config = dict(
    vocab_size=32768,
    grad_clip=2.0,
    seq_len=1024,
)
Below are experts of layer 3 (counted from 0) of a mixture-of-experts language model. Rows are named router (the router's row for the expert), gate (a neuron's input weights, with its number), up (a neuron's input weights, with its number), down (a neuron's output weights, with its number) and show model dimensions 128-255. Each number is 128 + 32 x the weight over its row's rms, rounded and kept within 0 to 255. Numbers have three digits each.
After each expert's rows: a language model's description of what the expert responds to. This comes from a sample of Wikipedia text that the model never trained on.

# expert 3
router:183098078100167145135157169187184154064145157168141098114162065094152081083150160096131126155171207164108160077154128124146178103117165185110139126086069120074135118171142103143184102121131110166193114232087098097149148108092119127109166144099134173132120116107098121133130122074104193096120127122152128101136143158123113140150120129175146122156159133160119068186110190109162102084119
gate0:132110124159085144141117112094144097147130086181109163128157163070116089104112209164070155123113119162134108157132108127101100098112159127146142109135119144137100072125113092033143146149128141103135173107104154148126179084093066122103103142143158113122124145108109150127179095103120162089125144148176121188110211084144140206111110136195139135116102132125194099107135114108142093166153
up0:113071153164120158117123160121076090165163118129133060178135088155150139127140122120113174138126162207128116136136205131177123114177154114090096167149098170088125130138128117113102061083144103142198135104154145120117094181119111129140138086116065143121150097140081088097178167118128122156174092101189128094043109177140089121103147204117104142122147083182106158132083108136048135066067
down0:127115092124121173148156141132082171123141109153139136180123161113172099112131089142200178154162182128138148124127117092113067209126140168078173174154072127128122134208113110170084116139170122080113187167099201125108112122109060083183147109183119132109145114150079140114131121157114148102143130097113107116184126135109123202116159082059083130155055117148113114089125160102147145071104
Final pieces of names and codes before a space, especially numbers after hyphens (COVID-19, U-21), plus sky, shire, Byzantine, and.

# expert 1
router:171166163160090201113093138157145121111139157106172087108167155076128124120164129139180141166149117155130122076103144120139181086118139152109096175187088108121096159164168124111095140165105142087139094137089112105174096111075136122133176160125136105138141137085111092144191077105171148161097143127151108123103176108144157167192185125147129149137139097140182069105117148136086096079085
gate0:120074209120139176167088078118108097117076142128139094111139154102156111110155109183136103186116112115103186151097111107155105101106150129141177087154194092091097156079115118106146120116138120080128175122130227067148029138144083156119081208140108066162070121145091110109124082059126104172125170087093159127094141084112147085170112134127163140140094066171060095144130143134105164091090
up0:131122228114133124159151049110081120115153180169113106156117168153130102122148112170127140134140107129089109143098098182182100079145100119139168116145155139120131158116172112110114120110222106119071140123083112067203120132135099089072079175144130109148070190155146107114119086109160103119150088143107182083137103088122107073129155119071095078119082114183130090151169113129092162143098
down0:065141124154131174144118104144140095115124147156146122096119115149183112104180156084156145167116170129097150135138167136149140195138121091144082159067109131088076093071114112116102119135177123173106096139084148027063089118183143130134094152143161077202055138160136100103123183156092144122113133127100165057124132152122186116146171055144131139080135033159115156104107165120144124096129
Last word before a period or comma, mostly place names and year digits, such as Asia, Wales, 191-6, Damascus-period.

# expert 5
router:140127145151114145143143158163137143056176141123127116073202173112198084098126129089106131179152131121123149188093137123142154112141124165104086113123145113167161194139130116087067061197148120040164126178135123103169060105155138114121173129103105148133110129075106105105113165091157138128137155083174093109118157106168126150201120187137115156121109084125137146141134145132124114107132
gate0:150185092156145134136144111137122119124177151123082182107159131135078159178172080136119118110153131129132147100126153142120109087167118110134122158098165154138151098103107099161091098164134099113135071162072112060099130157151114095117107110141091137101107148135094059101103135136158121122122125054087177110141061221079137131141165142118136149151109154121082104159122095113131101176134
up0:102088127155136115080145104096111097154132115102170162145083111188148135086149145191133104103113192139077106093220143113124100145104127135198083143167092095161141146100114128116061098126112132156136113078158122154104184102174154087126102145127133130121143126112191163118154071158155124231086171134171098152141184116108138173111136186122059158149168050146146103106179137141102148153089
down0:153146113169087183088127119152134129082122186129180071136176131150154116139069114202104217145149185130096152100100102133110181151104146044157105114141203181126117139198109124129153121127154139125094152120086123085113125156101108144186091156132122136131117134153140099186134083122182154083120066121128080141107138157097060086113141159109142116113104153088160136097128135104096146102080
Articles, prepositions and pronouns, especially Spanish, French and Latin ones in names and titles, such as de, la, y, en, et al.

# expert 11
router:138118162146107120089129136147152105105121177138138051101128138128120134121147154117135146104154157146159104140169140119156113140106136165136145145180092134100219158134197127073113092154133095052172144166101097084159075104049162156117083145081134127108098086080102095089121173113124175122137081108127078145130151104183124110134141119169142149160108102123192112150113218131117061110121
gate0:159088150117098135114080101134116089117130106165117124081168074132142142126191140084156112151120113161118153107080148136097143128192136115127139158132160059134112091091121126105090129123102183161118155149173092122114175117119157094116100123129131053185164113140103139044090112123096107136073165131126088095091082125118196124105143105151119143059155099076165102097178163091152132128085
up0:134155081122146133131124121173137036120097115175118112125144132093108140124169217108123129163139095156160154084107120135095126114134136168118160131138158126116113160098111153128125142119117134160085064122167082136075150100142122056088118129097176047097165093095077098093116175143112108176086076125124090049062118152171145148144138088170150159088111090103140135173157133138123136114123
down0:132155135134117142093130148160138100114113121139134144112158054115191118140154179139121112160095131140112098094114106165096103125203176156136143143122125100161143140094146152203032086099149111183174129054086083159142116127170175134138127093097153122144112122059117060160178130115109147204152119079129162093107137166171125113160080101141132085125103161191108173121141141111164115152135
Nouns and determiners leading into an of-phrase or role, such as one of, part of, member of, List of, father, Chairman.

# expert 13
router:125162164129137140121139156144195086102107167123168106158064089120114090143183130108132117191163163184105125094121117109153123095120227170154151149124105132121165142128133090081130122167131130058162145143059122081108137116142155103095129182125150147157161076095137090142166125094173128155113147145168121127167122114114091151118114153173148123160132122060125134100204185184133076160106
gate1:134149175109061163101081109118028134169156111123172110145123128184121106090110117162123182134170130125131134133118169160127213114137119123126156167169057121129153169122161113108146119125123116097102186113109095129090174167127131089120152126156073134100151172145132202116110099065154197104129155124117104136139162082130093142158093170150090113119100116166132114165117162102087104118095
up1:110095131091155111130177114140137105108155135092181097113118105139151086210086127109145114124085141157131116047122131140083135133165144099094066155114176136077127062098139153092152143171124121134101125145113142114106134098090117137127151100132078145111143152087146070124119082162132094145102092141101159148150086116089176138176131143200157166162099172147141172136170111143173106082107
down1:197125131063151197159114175109118161123064085076175123132152121106127158115128209102080077034111155105054091102103075090086153068150132117145089103148111128124133150075133088148169113104111077112127161134058175128166165107108157165136138111097118086146124151135177073145138093161082164158101109118171108151088066167146122114148141113140115187159089171119141135171116145113144139130078
Conjunctions, relative pronouns and commas opening new clauses, such as that in "Later that year", which, where, although, However, Despite.

# expert 15
router:109162095126119143122100175138170165164124161108148145111094149114173130165138165065127169102167163127087176102108138110137164153108179177169110133127112120065133146109137129137117072156126098110143111184083054110093116145120128110085125163152170155144118142132100117129150165040157142151088139132141120103098087147126172120147130154153117156135176081123124121160095157135130118158136
gate1:120133140126102089146170155089144100079082083173201134184122163100086184130150128158145118220123102175119091167123142145106113145169078108123148149130077170100107160100107129094122073123129136074096099095154123111168081168100135149118137120156101136149166097093063171121097080093091144144146207107127081145105153100101124096103169124168136146130111162138185166105114163077109133097159
up1:126175125081134141126119148116150116122090080169112135148108150116232205157138130214151112170092119166154150170112072127115128127156139127135133161149103124090095154128141063101074081115084126072118174105163146086118114141108177102134123123140125111138138074092106186111170151133099132118156172170115164151104123072053143129081166131165140182132123128101161120076149185118045105106140
down1:158188111113084135079122144107156137119169132138105058118135120176077162207114146176167139132136103088137109134144109140123088117108117152127155141127107103176110134083136156154142167185111140102135126136110151157110147104140081104198186103159121112117164051136082131095154054163159059095048116119080148093133210146118095125140148210148118137155143145168101133073188134126160171118149
Inner and final pieces of surnames and unusual proper names, such as Wil-ent-z, Ram-ire-z, Jas-enov-ac, plus Jr and Authority in species lists.

# expert 9
router:118111102113136182113084175143197105111148171150106122108106070118149083119141172099158127093108192188129204105151161126139114123149164151143127145114052125091150084178184151128091120144166130091194096121101118107135151087134109109084129191125139133173151121138129122099158154120116143160101177135124131146134102134083135180116156122139119151135159116161139105177187192161084092099109
gate1:102147043170123153148067123145131138132100118129101162090089138157118105131131167082146152101072142094129151078112124136157161136087186145128093186067133093114170108147083113119142075097176142129133054152111129080161149107122140130146120183089123082165195146116101110153148120129074143158118186127172138096078163181142154110092141135138150106200119158177132117125133066162131140096148
up1:119123113150093150085133167155052190111087103154128108093177090140078123085140087194058108158115100087132132164150148054136138105111108116093116103168125143126102097116142146119128049177158105097133170090167112157115122193086109139140065072130108123086082153136169156172140104138132132148112124114131158135180126078147100190100115141134115166193143134074110191191161183093145124160140
down1:099135136135114166154116142159177122104184108157106048072174118064105176124112092112138154153176170177132193109122126131105124127143114120108168094088082129120116188167167159099115096108119153103172126108107135158110147141148104148097088161145141137111097111167154132129112106142117089151169106122179120136100125164065118105081104126106143134089142068068173164137178156116106079124071
Middle and end pieces inside longer words (prescri-be, bit-ter-ly, app-ended), plus table pipes and line breaks in lists.

# expert 10
router:156145166128139166144164180150134191109091139093175105161120145146122114085150119098180134136131215146092075132111148132151204113139124127117111117143103122091156092162129138135167144141089118106120145221077095128183155080135133148164124149132170159133147174074127094129215099118142154099083144163139136120180163147141139128150122174145160141197160163158122081180118142114153140085135
gate1:133114144089121110134147125112122143153088125110147101116132156114119190100088161117063156105097140138061060166144163098142136167011068099135191188080095098138111079130152172130132149122156128098101126161112155076083111117117171126170134096116124155125182163097149137106133152106160147072107114071119123090161111181139158100098114076112140172127132151102137152141123145104192185080183
up1:126131148111115067165156098144129060169173128091066124067125160136131167137145117152159133080121113155104080142114134064117124120037110066130080177089141144090172155087144115144125119111117120160070135135089107117159092090137195115157090179157106198076137105131123106085153077160082110096103192116103162091142128153149101145112103095145094166136124112114179082135116121089166141114105
down1:103127110151139160100101185115155146111072185112111140131144128094174121155140171172135126133086100100191135171109078115153154108120143133112137157116128151145150089096130145162053155097165097220151106074112128168086161139112110058094077078125137110104146097098141103093139107095110114135143189156080037081147090157121151104140129095160116161097085105094172132102108165148129183171076
State and city names and the apostrophe, comma or period following place names, as in Maine's, Nebraska's, California, Chicago, Edinburgh, Scotland.

# expert 2
router:162129166157064186118161151100181150123137162138098114090155119141091063153116108113136155121151194147067158101142137036089135143121139126142145153087126112126190092129131123102117120175158144113115144252093084079092125105100125114137168128118175151165114142047042089138150100126184107116164134111099101109127129136128090116127151097113067099144129157115083124127151129093163079138126
gate0:096149152112105156153173123138122123149181097131081097136189115064145173125104090123109138086216208124154115130100142165104103107169098161159068143130115109118183079176096119122131144096113145124120086162081138107130131105076082116119071118161129149084115172078055150124078139142161160106146140120078105121110184118098055056123104133110087164091081087129104064188128154097133123156145
up0:111138140178148140106096126172149122124169139100049068156151125140153115099187103104134178112190130131123153106168153083145114096148136159090084076111138110119170131085137094096076075082178089109128154105152157083087141060091142142101118094155151095116143135108079149093121191084191111135127153113131163132081104069110120121128120095095132158134091077092075095162176106124157124199139
down0:148130133166162139151126170114069115112147102130138119114103136151140122095123114194126173087134108108086139181112156104104171106105148134117130135132081123059123140123106133149180152137128087147137227142094146144108102151086121089142141130143098074162149146078154152133126153167134159132114054207134126185131139138101092098102124148152090161140156152159191184183053140049179149155106
Nouns in music, film and TV contexts, such as album, song, single, Billboard chart names, award categories, and section headings like == Release.

# expert 0
router:145091135096108144087130154178141143143198157096189171114145090102165095140130191111154136112108123136063096181099147133160135088144151110064087134151070128136158129118142119143078101169127143089149172126125069103107167109120157106103176161068117146142140128086150078105121135109180139166109146116157084081132141075150127182143160194168077136123153175139155118143138139170112135117114
gate1:119170157062155127161152078154104161063130136145149142110115152094115125150110113145145119155073111139104048150114083182093121065162161084162092081124120191138163160139162083175116220136117082144131140116145153124100115128085138116145121144157195057150143062151066143114090162113149100146178116144062162128119150066096159106068168114165160096115075110165105115121146088110132142104129
up1:108153144194118182131185095110075167134108124121146128085108112138065144133114168167131083182129116183127145149115126120145092113149079122183185134088142148175133064113089182136161206096106095141140120154154154085086143080162110121156163172071142119152172085114134086126173069135079091084175123191130104132060063163109138172078063114133117132139112178112146108136158094077144165108118
down1:118183118114114103128120141093192132148165099152128136163127073078139169106078116062128156062132110097157062173106178166134140139164067133081122166181079156103181126171156148158104139099119121061165118116159117112164097129096139082097170121111123157108117112119166118108102163100124175151152129127114182111120177086143115103146143074083111141101189148112152135038130232160140091171123
Common function words in running prose, especially auxiliaries and quantity words: be, been, had, little, total, largely, and the noun "way" after a/an.

# expert 14
router:157143176175127117066108120155149084131178125086125089096148124081126121072170155133171168127155196142109158132119154080162116097150137160100131140118067132133110152135147110105120134152159159098154105172102127084185156076163150072114118143112073145153153099107105102133178049101104133091175177100096156152072144111191166143148149161140083113157143042179201108131206170160129130098105
gate1:140164116117146102150126152136128132115123122108156095102116077156115145212149149157150137146141145156104163113166157024141180112119145159126097119055119128138115062108132130126182070128127015128097176104125145135098114092102154057130139138056102071113141073086103130170108117105110132110057144126080183137083125189160144144126155117152110137085139111162168080113181165110114138090106
up1:132073112180097151158161179146126138197122090056104096136109118091149136140130083062123110110097138081105127138136133144131084183145061146107207157155104163099181163151093147092163121165101151144160069125080113156122109120134173134125138137124130131144191166177131145132069086124113084123155153117172051135165162061158162108116068097159110209101154127070119112120114081109135128138089
down1:130143121136175126116118133154114098174173129077168147065114106127120112168125142145147143120085107107114122185086125127109158047084087114138124099158098121074127119136124138122134109126150176119079056182076148079159130147148138072094132163127138086123145144062143148139109156145109173141101077121130085102079156187110158145184153137129126136129092065091156151127135149116128107135119
Line-start list dashes, colons after infobox field names like Domain: or Release date:, heading markers ==, and list introducers such as including.

# expert 6
router:083094121132099180125086142201198107061135170124139178152160146081131147148141153056199127127148148161114168127154162056143071103112125142100111112129089156155138116148109111142119115188125098117139128196120103101173089129095162108136083108095110111129122120093137121116085135136091114100158135132120136120111122141125120115158141117170128170221121118089130096121148161115136082109131
gate0:138152157127128114110048099087144106107103164164098151129096139091131177039131176107142098169114122129206093150123138097103109185126128141123112158153086152112125147153122160117148136094158153095135190131127125152177108092131155107108127094131183067114178140132209122073083139169151130167146106125141158123096120145112104122136109129176067155111180185095176106187142106162147151063093
up0:152113120088208090122172172173122114133124140122133152125137078137106043164105149021105137166114113195113121085112137179164150170134096151135120140101135164116165092155125108176132142122125069165109063147140156084121132195095154182196117111115102144116091118161086137116115154168085107054148119163141158112133124145102111046111124140063141171098131122138140121126059101116106165131171
down0:121106130075139168180153146110141165102214168209121204123124081067159114201087156099089095103115115105139139128101079082105096147121084098118146143118117119146112113133101120115109125173179154142186103087109103159125161129127162150153160140131095137128116042095143101064102170154121148107147130132144121194197082139110129098151147060130120152132204115121142131114155176153147104193178
Tokens just inside or around parentheses and in numbers: digits of years and decimals, lit./i.e./c. periods, and commas in score lists like 3–6, 6–1.